config.toml
experts_per_token = 8
router_score = "softmax"
normalize_top_k = true
norm_eps = 1e-06
learning_rate = 0.00564
Below are experts of layer 3 (counted from 0) of a mixture-of-experts language model. Rows are named router (the router's row for the expert), up (a neuron's input weights, with its number), down (a neuron's output weights, with its number) and show model dimensions 0-63. Each number is 200 + 20 x the weight over its row's rms, rounded and kept within 0 to 999.
After each expert's rows: "comes before" lists some tokens at least twice as common just after its tokens as in all text; "comes after" lists some tokens at least twice as common just before its tokens as in all text. This comes from a sample of Wikipedia text that the model never trained on. Tokens count by the router's weight.

# expert 52
router,161,229,190,177,218,200,206,202,201,206,188,192,197,193,161,219,192,213,213,198,184,194,190,188,213,213,212,181,203,199,182,190,204,189,215,190,194,203,238,208,172,196,232,216,204,209,168,246,211,184,206,199,188,161,182,210,172,179,171,199,223,188,217,174
up0,196,174,208,154,228,213,194,198,163,191,210,182,212,170,193,182,192,197,185,210,215,192,204,173,212,180,202,185,179,240,226,202,206,202,199,209,217,194,213,201,206,217,216,197,232,195,173,218,229,180,222,172,217,187,246,186,207,188,198,154,192,220,208,247
down0,170,186,218,219,212,177,217,211,184,171,195,221,200,232,166,197,148,220,191,216,205,194,169,224,206,204,233,210,188,218,179,170,200,205,159,182,181,187,203,209,196,217,210,202,211,224,212,215,183,199,132,216,187,201,194,220,208,183,183,194,214,216,167,191
up1,213,189,218,198,192,210,198,214,199,214,173,207,226,205,202,222,212,218,234,169,180,191,176,207,237,181,165,205,162,206,181,184,212,188,192,189,162,217,202,181,194,176,222,184,223,196,207,170,237,232,193,206,188,205,204,220,208,205,178,184,197,201,179,194
down1,184,205,153,177,189,203,201,177,195,183,188,207,203,195,239,188,161,198,185,207,216,200,222,213,173,181,197,191,220,176,199,199,210,222,202,183,196,208,177,202,202,229,175,196,194,177,204,246,179,192,178,201,185,217,228,217,161,239,227,185,192,174,202,231
up2,152,184,213,169,211,198,164,154,194,209,180,204,205,183,202,188,189,186,177,183,206,178,204,213,176,206,210,187,206,215,182,187,171,186,217,184,255,210,219,220,204,177,138,214,211,207,223,209,200,211,204,191,205,211,224,210,203,201,194,210,234,158,194,211
down2,194,168,190,217,151,156,191,219,197,201,181,191,191,218,210,246,178,211,179,198,194,211,191,214,245,193,219,212,228,207,220,217,188,214,189,199,206,205,209,194,204,175,200,159,220,174,191,175,229,183,198,202,197,199,194,185,222,218,224,225,188,190,192,196
comes before: ".", "0", "%", " |", "5", "6"
comes after: ".", "3", "2", ",", "5", "4"

# expert 76
router,188,224,234,193,229,208,164,198,194,224,212,163,184,178,213,197,180,204,209,235,209,173,206,234,205,249,200,215,203,193,188,161,205,202,210,200,228,182,183,214,181,211,168,184,191,203,202,215,200,200,237,194,141,196,209,212,238,167,184,216,186,193,185,163
up0,190,195,222,217,219,149,201,192,210,189,224,165,203,195,196,220,184,155,210,198,176,215,193,176,180,179,200,240,221,188,220,208,208,192,167,193,199,228,148,249,185,199,219,231,189,201,210,180,195,238,163,169,187,188,200,177,220,178,191,192,197,199,186,190
down0,197,202,204,212,186,216,210,191,192,184,191,251,201,182,201,160,213,205,178,234,237,201,225,210,206,209,211,199,211,211,201,191,226,217,209,199,213,201,213,216,206,182,188,197,209,197,206,212,219,212,187,217,155,220,207,193,233,205,230,193,201,214,212,202
up1,216,242,246,196,162,207,198,169,198,229,206,203,225,219,221,221,201,193,192,201,177,198,208,236,206,186,206,214,215,223,198,199,196,201,188,192,191,197,217,203,177,188,178,200,193,187,198,183,199,198,226,206,186,181,211,211,238,181,224,230,210,218,205,225
down1,193,209,208,196,221,220,195,206,210,179,213,208,187,192,201,192,176,201,176,199,225,194,189,191,211,186,208,186,192,218,182,184,197,210,197,222,194,195,187,253,198,182,207,220,167,230,218,179,217,280,211,244,201,178,202,204,186,193,229,194,228,205,212,147
up2,195,188,233,199,212,194,168,171,266,208,161,210,163,187,216,211,212,173,199,172,215,182,190,230,237,196,187,230,204,174,202,197,244,168,202,185,212,192,197,197,187,166,172,216,213,189,181,179,241,192,175,175,195,204,195,211,194,181,198,227,221,216,174,174
down2,183,202,159,188,188,203,220,200,174,214,221,188,206,245,180,233,207,181,218,185,191,222,214,228,182,218,226,172,162,224,208,219,187,198,213,180,192,203,189,189,203,199,244,192,208,256,212,220,199,203,208,214,201,218,214,197,188,214,193,183,193,231,213,225
comes before: " to", " by", " the", " of", " as", " in"
comes after: " s", " to", " of", " in", " was", " is"

# expert 40
router,190,237,191,211,166,190,222,176,181,192,179,205,234,202,180,191,192,186,220,166,267,219,215,183,214,188,207,196,229,198,189,214,188,211,217,187,202,159,222,204,228,172,196,163,252,157,154,211,192,205,227,201,198,213,178,207,157,188,187,207,213,214,229,189
up0,209,219,217,218,207,194,195,210,190,232,231,205,194,200,212,231,189,193,229,181,197,213,162,200,207,204,185,221,215,219,194,212,193,216,223,184,191,211,200,235,200,176,179,175,237,215,161,179,191,196,193,225,226,166,173,151,198,202,205,206,225,184,217,185
down0,229,221,184,184,211,201,219,217,171,209,197,155,196,247,198,228,212,199,195,227,218,205,212,200,188,187,198,199,222,213,218,194,201,173,188,228,179,216,206,226,211,235,179,248,228,194,187,198,197,201,189,168,162,201,188,248,190,163,204,200,205,241,200,171
up1,218,210,190,198,199,187,153,187,183,201,205,171,211,241,189,244,191,191,164,207,177,176,174,186,157,187,214,191,210,174,177,219,214,184,170,169,200,206,195,214,214,167,191,187,195,199,212,201,182,185,176,208,214,202,224,176,205,261,168,180,231,180,189,174
down1,168,183,184,204,167,183,224,231,188,204,201,228,197,181,187,209,199,218,201,168,211,232,193,185,217,210,233,184,207,205,187,163,202,222,251,188,179,192,181,211,195,200,189,200,225,204,190,207,248,212,199,199,211,184,172,221,219,185,216,183,218,180,215,191
up2,177,191,216,186,211,208,187,200,169,210,207,203,195,217,206,185,182,195,232,222,208,191,176,228,226,195,199,188,196,207,187,201,166,219,215,207,201,203,187,191,208,190,171,156,194,181,205,188,248,213,181,236,203,216,214,207,167,193,198,180,181,193,191,213
down2,213,200,181,193,227,183,197,196,240,194,179,213,184,203,186,221,173,198,200,211,206,189,216,175,203,199,211,197,175,205,183,222,213,193,156,227,207,207,227,188,186,202,174,189,192,222,183,219,163,165,231,205,213,201,207,204,197,200,193,196,214,232,183,203
comes before: " |", ".", "0", ",", "°", "–"
comes after: "3", "2", "4", "5", "6", "7"

# expert 8
router,202,213,173,200,218,191,216,245,213,194,189,202,214,200,144,192,215,205,195,149,223,215,224,220,250,212,203,197,202,184,193,204,198,214,204,210,204,180,246,198,185,177,194,192,199,201,190,207,200,210,238,203,172,183,184,184,213,242,200,219,191,226,190,226
up0,167,213,185,188,207,184,209,195,180,198,199,213,180,212,177,234,186,190,201,196,195,193,216,201,219,178,171,188,182,181,188,210,220,178,230,210,185,210,207,182,215,178,208,197,186,184,176,224,183,211,167,183,214,217,158,224,207,201,254,207,207,191,190,201
down0,217,208,185,172,182,230,202,192,206,210,159,205,244,156,221,169,224,167,195,222,169,175,202,210,197,213,192,226,216,208,205,202,214,207,186,235,200,164,178,211,196,208,204,198,199,243,227,168,212,185,141,205,217,208,190,176,204,202,220,193,230,209,170,190
up1,207,215,178,181,194,180,232,193,190,170,199,185,218,190,213,226,248,200,203,224,221,208,199,185,174,190,157,170,253,164,209,185,188,180,197,203,184,194,208,225,199,206,207,225,211,180,209,164,210,217,215,218,222,255,193,212,216,198,211,216,205,208,204,158
down1,200,160,166,197,164,208,186,209,188,217,229,205,200,203,187,192,158,209,189,172,208,188,203,200,214,193,218,162,195,223,198,187,216,225,205,176,222,213,172,198,210,207,208,214,215,216,219,184,198,164,207,160,205,218,202,183,183,171,213,211,210,209,222,200
up2,170,194,238,257,218,191,160,229,236,214,241,168,193,215,203,198,185,180,196,186,181,193,179,174,182,208,178,169,192,169,208,203,189,174,216,170,189,177,190,190,213,183,201,215,181,215,171,168,184,248,212,255,191,185,200,194,175,175,162,209,216,202,160,199
down2,157,189,186,236,199,205,176,165,215,183,234,151,185,190,209,211,210,214,207,177,187,199,236,178,216,202,214,217,227,199,210,225,184,184,192,177,192,217,206,172,203,170,211,204,210,139,198,194,205,194,185,212,188,200,187,225,191,183,203,217,198,209,177,195
comes before: " |", ".", ";", ")", "–", "0"
comes after: "1", "2", "3", "4", "–", "5"

# expert 99
router,253,192,238,173,203,198,195,248,207,174,191,177,186,243,193,204,184,225,202,211,164,217,170,196,208,238,175,195,221,200,215,175,230,190,174,197,223,213,201,210,202,189,227,188,195,192,215,188,214,174,209,165,202,200,198,199,176,182,184,216,215,210,191,187
up6,203,186,191,183,214,204,212,196,186,186,193,212,217,189,214,211,237,161,180,196,204,206,197,196,198,221,209,238,189,198,180,195,213,197,240,200,213,209,166,183,221,190,196,198,190,176,229,206,181,207,157,190,200,211,196,215,227,179,211,189,193,213,210,227
down6,185,193,182,187,201,200,192,261,211,278,194,213,185,185,202,173,165,200,207,191,183,202,197,192,178,205,205,163,190,226,210,230,236,199,199,212,172,226,208,227,196,173,189,210,192,208,211,170,211,218,235,217,206,156,196,199,208,209,200,177,157,195,181,216
up7,179,229,191,193,207,223,186,219,197,170,189,180,215,242,175,194,230,189,213,210,226,199,219,184,209,204,181,204,237,196,177,191,214,159,180,202,245,206,204,208,200,182,196,212,155,208,229,193,204,197,199,203,213,227,203,203,232,190,164,185,180,176,179,208
down7,171,187,197,208,178,188,190,191,202,211,212,187,193,159,185,202,204,195,210,199,203,206,198,228,218,207,200,205,189,184,232,234,223,203,233,209,214,213,184,203,184,177,194,211,193,243,199,227,181,177,234,230,180,208,208,222,249,203,204,170,216,203,215,208
up8,200,200,244,217,232,207,199,173,210,197,227,191,180,182,242,180,222,219,197,185,214,203,217,173,220,213,207,171,194,205,174,215,199,195,201,161,207,176,201,204,228,206,205,213,208,168,188,214,207,232,196,205,177,184,236,189,219,178,200,198,196,223,147,192
down8,201,220,200,161,195,182,220,213,197,207,165,195,177,206,219,215,209,215,179,187,227,192,176,229,178,221,222,217,191,208,174,189,184,218,177,231,203,206,183,189,196,168,213,200,207,205,234,159,214,197,195,226,223,172,171,177,188,183,214,232,214,185,242,201
comes before: "9", "0", "8", "–", " |", "3"
comes after: " ", " (", " $", "–", "_{", "°"

# expert 86
router,190,188,205,186,212,209,179,221,181,228,213,187,184,196,224,212,178,193,227,186,211,237,199,190,190,166,249,216,167,230,182,217,187,230,168,187,223,203,180,204,181,215,192,227,219,196,191,206,226,200,187,172,222,189,188,180,206,219,176,212,200,198,193,181
up0,169,169,214,212,190,193,214,216,168,205,179,208,181,182,222,185,169,222,178,210,219,181,188,162,197,182,197,198,176,197,202,209,227,221,231,244,181,209,182,207,163,199,209,210,194,185,189,217,195,207,208,196,216,210,193,197,185,184,183,187,205,175,178,216
down0,210,198,202,190,190,209,229,231,198,202,224,171,212,212,193,191,205,181,190,191,206,221,209,237,235,188,182,178,209,191,216,176,171,217,210,189,184,217,233,197,181,184,186,192,207,201,191,173,181,208,194,195,180,242,199,172,184,198,227,183,176,209,213,198
up1,178,233,189,192,237,199,177,172,212,217,208,211,236,224,204,179,204,155,171,223,185,186,207,190,240,186,191,197,184,193,191,222,207,210,191,181,187,208,180,222,212,212,229,189,207,222,210,196,153,191,193,209,189,168,210,230,230,160,181,211,200,215,158,212
down1,243,187,215,203,175,179,206,195,188,215,202,191,211,199,190,201,218,195,194,170,192,186,188,197,191,188,189,221,223,197,176,183,197,182,233,211,220,198,173,196,201,230,193,207,210,212,186,178,197,215,192,205,234,194,173,194,210,203,180,214,168,212,199,254
up2,191,217,197,196,202,187,192,214,185,203,184,181,206,203,186,199,205,184,166,177,208,190,153,182,206,208,203,161,176,177,207,166,183,251,191,199,208,154,201,190,194,196,203,203,214,170,205,205,192,197,183,227,246,213,183,206,178,208,186,194,219,216,200,175
down2,227,191,174,188,248,209,189,188,180,229,178,211,195,236,196,176,204,204,228,177,200,230,209,225,192,207,193,222,173,186,193,205,175,201,209,211,195,218,203,204,172,166,221,212,143,214,167,210,200,210,194,216,180,188,211,205,203,214,201,214,232,198,183,239
comes before: "\n", "-", "|", "   ", "    ", "  "
comes after: ".", " |", ")", ").", ".\"", "\"."

# expert 96
router,191,186,183,174,186,205,166,182,230,192,242,233,204,257,212,216,208,202,195,173,205,257,178,202,170,186,167,228,194,225,210,209,171,153,201,186,203,200,200,211,253,154,195,192,208,173,204,198,197,198,220,197,199,219,229,224,150,220,241,190,191,185,210,193
up0,189,161,183,197,225,202,211,220,206,218,201,172,202,195,197,185,208,206,234,194,208,188,172,193,179,191,235,173,195,203,175,195,191,184,178,194,201,218,217,187,184,258,196,220,155,199,208,178,186,211,180,185,255,201,212,159,207,190,182,228,212,178,192,174
down0,211,198,222,191,172,188,196,217,191,211,197,216,163,160,226,209,188,213,208,172,206,203,186,212,169,212,196,199,189,197,186,231,176,184,168,178,224,203,163,209,176,196,204,224,178,199,213,240,203,236,187,215,204,205,207,206,215,210,192,200,192,223,209,178
up1,199,159,238,207,198,192,205,199,196,225,193,228,200,175,209,223,195,197,201,173,215,216,213,211,185,202,209,178,246,207,216,191,179,223,208,213,139,166,216,208,210,202,201,198,207,208,168,199,211,182,183,206,216,199,191,208,222,195,190,183,230,188,182,209
down1,220,203,209,195,240,189,171,211,191,217,203,209,194,213,244,189,172,196,175,186,216,213,188,144,190,181,209,193,198,208,216,199,205,170,186,168,236,196,182,208,200,188,212,204,228,199,236,214,187,179,209,203,219,186,188,196,187,197,154,203,173,167,214,230
up2,174,171,198,197,190,230,196,206,202,204,188,229,209,212,211,206,176,198,188,182,172,209,221,195,196,197,181,195,218,251,199,215,187,189,216,183,226,200,199,189,172,190,219,215,179,200,198,180,220,179,242,223,192,213,216,225,234,197,198,173,212,194,201,189
down2,178,188,178,200,202,203,208,180,196,208,192,178,198,214,207,214,213,182,227,193,216,195,208,231,197,226,230,205,144,211,220,168,200,230,166,152,226,235,225,230,220,185,206,213,202,183,186,178,199,182,167,200,154,211,186,222,180,204,208,179,183,222,199,218
comes before: "-", "==", "=", "|", "===", "The"
comes after: "\n", ")", " |", " information", " details", "Government"

# expert 243
router,210,176,186,198,219,169,203,186,220,201,147,203,190,217,215,195,234,234,209,207,144,197,199,192,185,183,186,173,186,193,235,188,192,200,208,221,194,218,231,180,148,197,220,230,186,195,193,209,200,204,167,192,145,200,184,198,183,192,192,196,220,200,211,225
up0,182,176,237,185,210,175,192,184,200,214,198,181,202,186,203,222,236,205,216,207,209,232,227,216,216,216,179,198,219,198,171,214,192,188,182,226,200,216,154,197,203,183,198,203,210,158,212,187,192,173,221,187,215,205,191,197,170,176,197,171,241,195,191,194
down0,210,216,193,225,202,222,173,175,198,181,177,201,210,245,194,199,201,206,210,189,206,199,189,205,194,178,192,195,194,191,206,235,218,206,206,206,176,203,236,217,205,190,205,205,230,185,200,182,200,196,183,215,198,207,210,191,218,219,162,223,174,222,193,167
up1,202,178,153,198,208,193,187,223,223,182,160,185,204,198,159,222,204,174,215,199,219,192,200,249,161,211,226,196,199,198,194,207,190,228,187,194,181,207,236,200,207,214,180,208,211,215,218,217,160,221,217,208,231,205,219,162,196,187,205,199,218,189,200,191
down1,209,184,217,222,190,228,183,200,210,190,204,200,199,179,220,220,201,213,210,216,160,195,189,159,207,196,195,174,186,187,174,189,206,233,233,204,215,158,180,205,219,200,236,157,255,221,182,215,234,189,219,169,183,169,230,212,227,205,207,199,199,216,195,232
up2,187,220,221,235,196,180,200,196,196,189,207,202,177,167,211,229,178,224,195,217,175,203,185,221,195,199,193,223,187,218,164,181,196,180,192,249,177,245,223,161,186,227,237,211,206,230,197,197,184,180,184,192,189,188,204,188,185,200,179,197,227,181,212,199
down2,171,196,202,226,193,188,230,208,172,199,194,177,226,224,201,206,222,231,197,191,197,184,184,196,215,219,149,226,213,202,198,184,210,221,187,189,213,210,239,206,213,206,163,226,210,248,207,150,218,193,214,174,211,198,191,212,205,210,196,186,214,198,189,183
comes before: " |", " of", "==", " ==", ":", " was"
comes after: "|", "==", " The", " the", "The", "-"

# expert 143
router,195,213,204,191,202,205,190,185,178,223,197,172,236,214,180,209,199,162,201,217,137,225,187,194,200,213,242,185,166,212,219,207,160,199,187,177,213,207,203,229,187,207,202,203,190,186,186,205,205,219,237,216,144,202,225,230,188,211,191,190,220,243,197,183
up6,199,169,177,196,194,210,174,211,184,198,181,194,182,169,221,228,197,200,212,184,223,186,211,206,204,211,198,186,186,180,194,181,190,198,234,182,198,204,183,224,157,202,193,227,210,215,198,160,181,209,244,178,185,209,161,186,175,204,243,206,266,189,212,198
down6,176,209,189,209,201,142,213,228,224,207,207,191,203,197,221,183,194,227,195,204,215,212,194,176,183,190,221,187,212,211,208,190,180,191,195,221,209,204,208,266,212,208,197,212,204,176,187,216,191,242,201,212,188,208,207,194,211,222,154,193,184,204,187,204
up7,142,175,184,186,211,192,193,220,188,209,222,207,212,193,173,184,203,182,213,199,199,205,208,192,231,194,202,191,207,201,217,178,196,205,199,211,215,238,169,191,190,226,151,214,192,205,228,183,226,235,211,189,188,201,190,216,219,211,181,241,212,176,228,221
down7,209,200,197,191,196,200,186,198,196,221,215,210,230,243,216,201,206,219,182,205,157,164,197,168,166,193,206,228,156,202,191,200,191,211,217,220,187,213,261,184,186,203,209,193,188,213,190,206,227,193,192,196,203,175,205,221,192,196,196,155,236,226,205,221
up8,219,182,214,208,190,147,215,205,207,214,229,198,198,242,165,220,212,231,213,185,226,196,192,190,167,179,201,199,174,176,227,202,185,183,213,201,202,222,188,203,180,246,200,190,206,197,231,203,197,152,231,188,186,198,218,218,210,203,217,202,199,225,203,209
down8,181,179,183,167,188,211,232,187,191,175,179,209,209,205,214,206,168,181,180,167,172,208,182,229,221,206,204,198,207,217,172,208,206,223,204,187,187,158,214,206,238,223,227,244,178,180,177,216,196,218,179,192,184,199,200,195,206,237,186,244,186,158,193,198
comes before: "\n", " to", " time", " as", " years", " he"
comes after: " for", " of", " to", " For", " with", " at"

# expert 225
router,229,181,156,212,235,180,191,185,247,231,204,217,237,186,187,199,187,230,212,185,211,168,240,190,214,201,186,210,194,217,204,214,200,200,236,225,209,215,243,202,227,189,207,224,221,156,205,197,242,197,209,197,177,207,199,216,211,191,213,232,192,196,198,243
up0,170,195,168,205,186,190,199,215,200,179,192,225,212,206,198,207,205,228,208,191,218,227,233,208,180,210,172,205,220,189,219,168,186,163,161,187,204,169,194,202,215,199,176,218,199,194,226,173,209,206,203,201,219,233,216,210,222,204,170,218,161,203,188,223
down0,197,207,220,215,211,232,197,205,180,219,224,175,193,188,230,223,225,219,202,215,217,203,153,175,195,186,242,238,207,186,192,157,235,177,199,184,180,195,228,175,193,200,188,191,212,197,246,199,209,220,221,205,189,211,215,219,217,248,192,188,202,181,182,170
up1,214,232,251,235,213,209,226,169,220,223,220,213,176,226,222,214,169,234,204,235,209,207,216,189,201,207,203,189,231,184,192,190,204,202,176,195,169,223,227,208,181,223,184,156,189,202,190,190,197,181,223,197,183,212,189,169,217,212,196,229,208,198,173,183
down1,200,227,183,181,174,161,228,213,201,234,208,182,199,203,223,208,223,226,210,180,185,188,205,175,201,217,181,182,190,227,200,212,197,204,179,200,199,193,194,229,211,160,221,176,206,183,174,242,203,200,201,174,190,212,236,198,210,199,156,199,211,206,210,168
up2,193,209,217,186,239,186,202,203,165,221,191,191,198,191,175,218,213,188,197,189,198,202,201,185,161,226,214,188,184,206,198,157,218,179,190,201,201,186,178,167,154,191,196,162,182,186,210,202,247,195,201,167,185,248,217,194,210,207,173,211,196,228,220,222
down2,240,173,176,196,181,212,213,204,204,195,225,203,210,199,167,185,232,204,204,184,238,181,208,210,208,204,204,220,194,193,196,224,209,155,208,180,198,180,203,198,205,205,197,238,199,200,209,221,205,225,218,212,190,205,175,218,215,210,222,176,209,185,203,194
comes before: ",", "2", " of", ":", " in", " season"
comes after: "1", "2", "-", " out", " end", " season"

# expert 102
router,218,187,186,188,190,210,209,186,209,203,178,207,221,161,181,189,235,218,195,199,201,213,196,177,191,151,217,213,192,224,191,212,193,226,199,214,225,181,200,188,210,190,201,173,214,154,199,203,204,192,228,191,234,169,222,225,206,183,228,182,163,230,180,193
up0,227,202,163,214,252,209,166,181,187,221,207,202,204,227,232,218,197,236,195,176,208,181,213,184,229,198,206,194,205,226,221,194,210,182,182,177,217,191,145,182,222,198,170,224,217,176,227,209,232,173,190,184,215,179,193,171,217,228,214,158,193,235,254,183
down0,181,172,202,195,204,202,201,197,173,206,189,195,197,194,201,199,176,195,207,230,188,194,238,225,222,181,197,196,158,214,179,204,248,213,211,222,202,176,253,200,197,189,219,158,244,205,207,208,193,185,176,177,178,186,203,159,182,205,208,217,205,180,202,241
up1,191,177,177,225,176,220,196,163,219,217,216,183,201,209,196,205,213,181,166,197,217,203,223,204,249,178,196,195,195,230,156,207,201,154,177,224,212,204,147,143,157,158,180,225,213,171,192,172,204,196,183,202,183,184,205,214,202,224,225,162,214,187,242,181
down1,191,237,189,184,185,227,234,197,206,207,209,169,208,199,236,195,198,189,225,189,178,185,198,202,216,172,172,202,183,202,203,192,197,226,214,195,177,186,190,192,233,229,210,184,200,206,222,223,203,223,208,179,196,192,202,229,205,188,190,231,169,202,186,166
up2,178,206,158,199,219,179,170,164,198,177,186,186,228,186,209,203,215,234,201,250,222,199,183,234,182,187,205,197,236,201,220,215,203,211,179,206,175,229,219,200,210,188,199,155,194,196,202,207,224,205,202,204,196,211,206,202,168,201,198,235,185,204,194,186
down2,236,215,183,174,171,196,223,201,179,200,215,212,209,217,208,231,218,178,195,173,205,223,211,191,214,195,240,218,210,202,192,202,230,193,234,170,208,151,210,181,179,214,200,195,208,188,177,193,197,206,166,238,209,190,219,211,215,208,209,191,183,171,188,247
comes before: " ", "ation", "ional", "ions", "ent", "ing"
comes after: " pre", " con", "5", " per", " first", "2"

# expert 210
router,217,198,180,215,183,190,203,178,198,193,219,198,209,205,209,204,179,186,189,183,238,181,178,166,208,166,168,192,191,200,192,177,196,212,203,192,231,164,173,196,212,230,186,191,208,203,201,209,202,221,183,201,219,165,196,229,235,188,229,177,186,176,212,225
up0,229,196,223,206,212,165,191,181,182,200,205,200,211,184,215,215,216,180,206,201,186,184,197,171,179,200,204,203,191,177,213,227,217,172,226,178,214,203,222,222,227,180,223,219,224,173,189,188,205,189,188,190,191,215,185,191,186,206,207,204,224,224,226,203
down0,164,201,152,205,222,208,182,196,212,199,166,205,227,183,226,174,220,183,221,198,201,195,197,194,182,191,208,218,208,188,211,177,184,220,225,193,200,204,205,168,203,211,217,191,187,202,194,184,211,211,214,174,181,176,203,205,194,168,193,196,251,153,185,173
up1,187,182,229,203,194,179,200,193,201,201,184,189,184,200,173,216,209,170,195,200,219,182,180,211,214,181,228,219,180,207,256,177,202,205,179,192,214,185,187,191,221,158,196,219,208,188,201,184,218,203,218,178,197,162,217,183,209,211,202,182,171,245,212,196
down1,184,222,198,175,211,204,202,206,221,181,191,211,181,171,205,219,222,207,210,190,191,174,183,160,195,206,156,212,170,202,170,198,211,211,203,213,195,203,190,185,197,189,179,182,190,189,180,205,174,181,179,193,190,188,218,196,220,198,193,204,154,204,212,245
up2,213,214,214,222,189,194,206,217,244,187,195,186,205,199,228,239,225,201,201,220,201,249,214,235,196,208,185,223,190,171,205,205,202,203,203,202,214,200,181,218,203,182,210,222,184,199,190,204,210,218,195,198,204,192,214,215,219,218,235,202,189,194,230,230
down2,188,190,209,211,208,218,170,175,194,168,197,183,166,172,188,230,221,205,201,214,221,196,207,209,228,176,177,164,174,200,208,204,205,201,192,238,229,222,182,204,188,210,201,236,206,213,186,195,186,212,227,179,226,180,179,179,196,190,235,179,183,172,191,201
comes before: "–", ")", ",", " |", ".", "),"
comes after: "1", "0", "9", "2", "8", "7"

# expert 15
router,174,188,185,208,231,207,194,173,213,190,247,218,182,220,187,188,194,185,193,167,242,207,194,182,218,199,241,207,231,217,154,198,199,201,185,211,203,170,185,191,225,200,219,184,229,209,212,196,234,218,229,210,236,168,186,225,188,219,234,227,183,231,216,230
up0,200,185,163,209,207,247,183,192,203,225,193,202,166,206,215,198,172,187,193,193,191,197,216,212,200,189,218,195,175,200,225,197,222,203,185,188,213,192,179,171,187,192,193,211,207,182,217,177,221,219,160,173,217,211,165,193,155,198,194,218,215,178,173,194
down0,188,165,180,210,195,167,212,220,203,206,194,164,179,186,200,204,167,153,167,222,193,235,201,192,210,183,169,229,203,208,197,200,196,208,195,208,194,182,182,190,220,198,186,222,207,200,182,204,159,138,231,195,183,196,195,223,225,204,186,236,206,209,185,191
up1,186,193,224,186,191,193,188,200,201,212,162,189,208,189,200,213,197,186,173,203,230,199,181,189,194,241,218,185,193,202,219,206,220,195,171,241,204,213,199,187,201,218,189,171,223,163,164,214,207,122,215,187,203,183,199,219,194,184,211,218,202,232,218,200
down1,227,214,198,236,235,225,170,204,186,168,193,191,179,222,209,198,184,196,210,216,212,234,182,219,199,205,204,157,201,172,199,161,185,197,187,191,211,204,174,218,201,235,196,221,193,225,177,180,211,229,212,230,188,230,222,201,215,181,208,216,187,203,181,190
up2,189,204,213,211,191,231,175,181,194,207,200,233,150,223,214,176,193,203,180,217,171,203,200,218,243,209,162,226,209,217,187,206,178,168,194,207,182,223,211,188,181,195,209,191,172,194,186,213,209,223,192,235,197,201,168,175,198,186,203,214,223,221,219,179
down2,214,194,170,196,217,177,190,192,200,231,210,184,230,195,207,220,196,191,195,239,226,226,195,226,183,197,188,177,202,189,212,152,147,212,193,212,184,205,187,178,201,189,217,232,182,222,175,240,194,219,205,181,198,200,202,250,193,195,223,183,223,192,184,215
comes before: " |", "0", ".", ",", "8", "th"
comes after: "1", "2", "te"

# expert 165
router,217,225,229,189,220,191,177,186,212,219,195,228,179,183,190,216,141,181,204,187,206,193,208,206,186,204,184,210,189,190,222,217,226,206,220,206,186,208,182,223,198,192,197,246,239,208,263,210,178,197,256,210,183,199,177,257,191,229,166,229,177,208,224,170
up0,172,175,239,197,193,217,196,198,221,218,227,162,217,197,184,202,204,202,216,217,207,200,195,184,202,215,202,200,242,251,196,160,205,167,188,175,204,218,199,224,185,213,208,217,171,238,202,215,223,190,205,224,214,179,193,199,209,184,192,217,193,226,181,207
down0,181,211,209,182,189,192,204,193,193,223,184,215,175,240,203,220,206,197,202,176,200,198,226,204,164,229,202,163,184,181,199,212,197,197,215,204,176,195,212,187,197,178,201,197,204,228,168,189,202,233,185,240,200,227,201,202,184,175,198,222,229,220,190,232
up1,158,217,213,204,207,190,174,186,210,157,186,197,216,207,213,232,209,193,198,178,177,196,170,184,197,192,220,194,254,208,194,204,166,224,194,194,214,219,221,194,221,195,173,184,182,194,196,184,194,173,180,228,211,210,191,217,187,231,215,236,204,225,206,204
down1,211,224,196,233,212,246,203,221,219,201,211,222,242,194,216,194,163,214,235,197,205,188,192,188,180,219,209,194,254,160,188,208,189,230,209,212,183,194,196,195,222,202,205,169,178,157,172,177,187,165,187,207,194,243,169,226,207,203,192,205,228,218,192,221
up2,230,221,175,240,212,198,186,237,201,227,222,203,203,158,215,216,199,193,207,198,223,197,215,204,229,208,227,202,159,231,215,195,175,220,202,223,185,173,213,195,183,209,167,197,206,208,177,207,214,205,168,193,175,185,186,242,197,220,203,202,227,234,176,193
down2,163,221,255,166,229,184,223,184,180,175,161,191,191,192,199,202,210,225,217,219,231,179,210,221,220,189,190,219,225,162,230,191,208,201,197,155,186,182,199,222,216,199,201,192,205,193,220,232,206,212,210,169,243,201,181,191,188,228,214,191,151,199,198,187
comes before: "\n", "The", "==", "-", "In", "==="
comes after: "\n", "==", " ==", "===", " ===", "."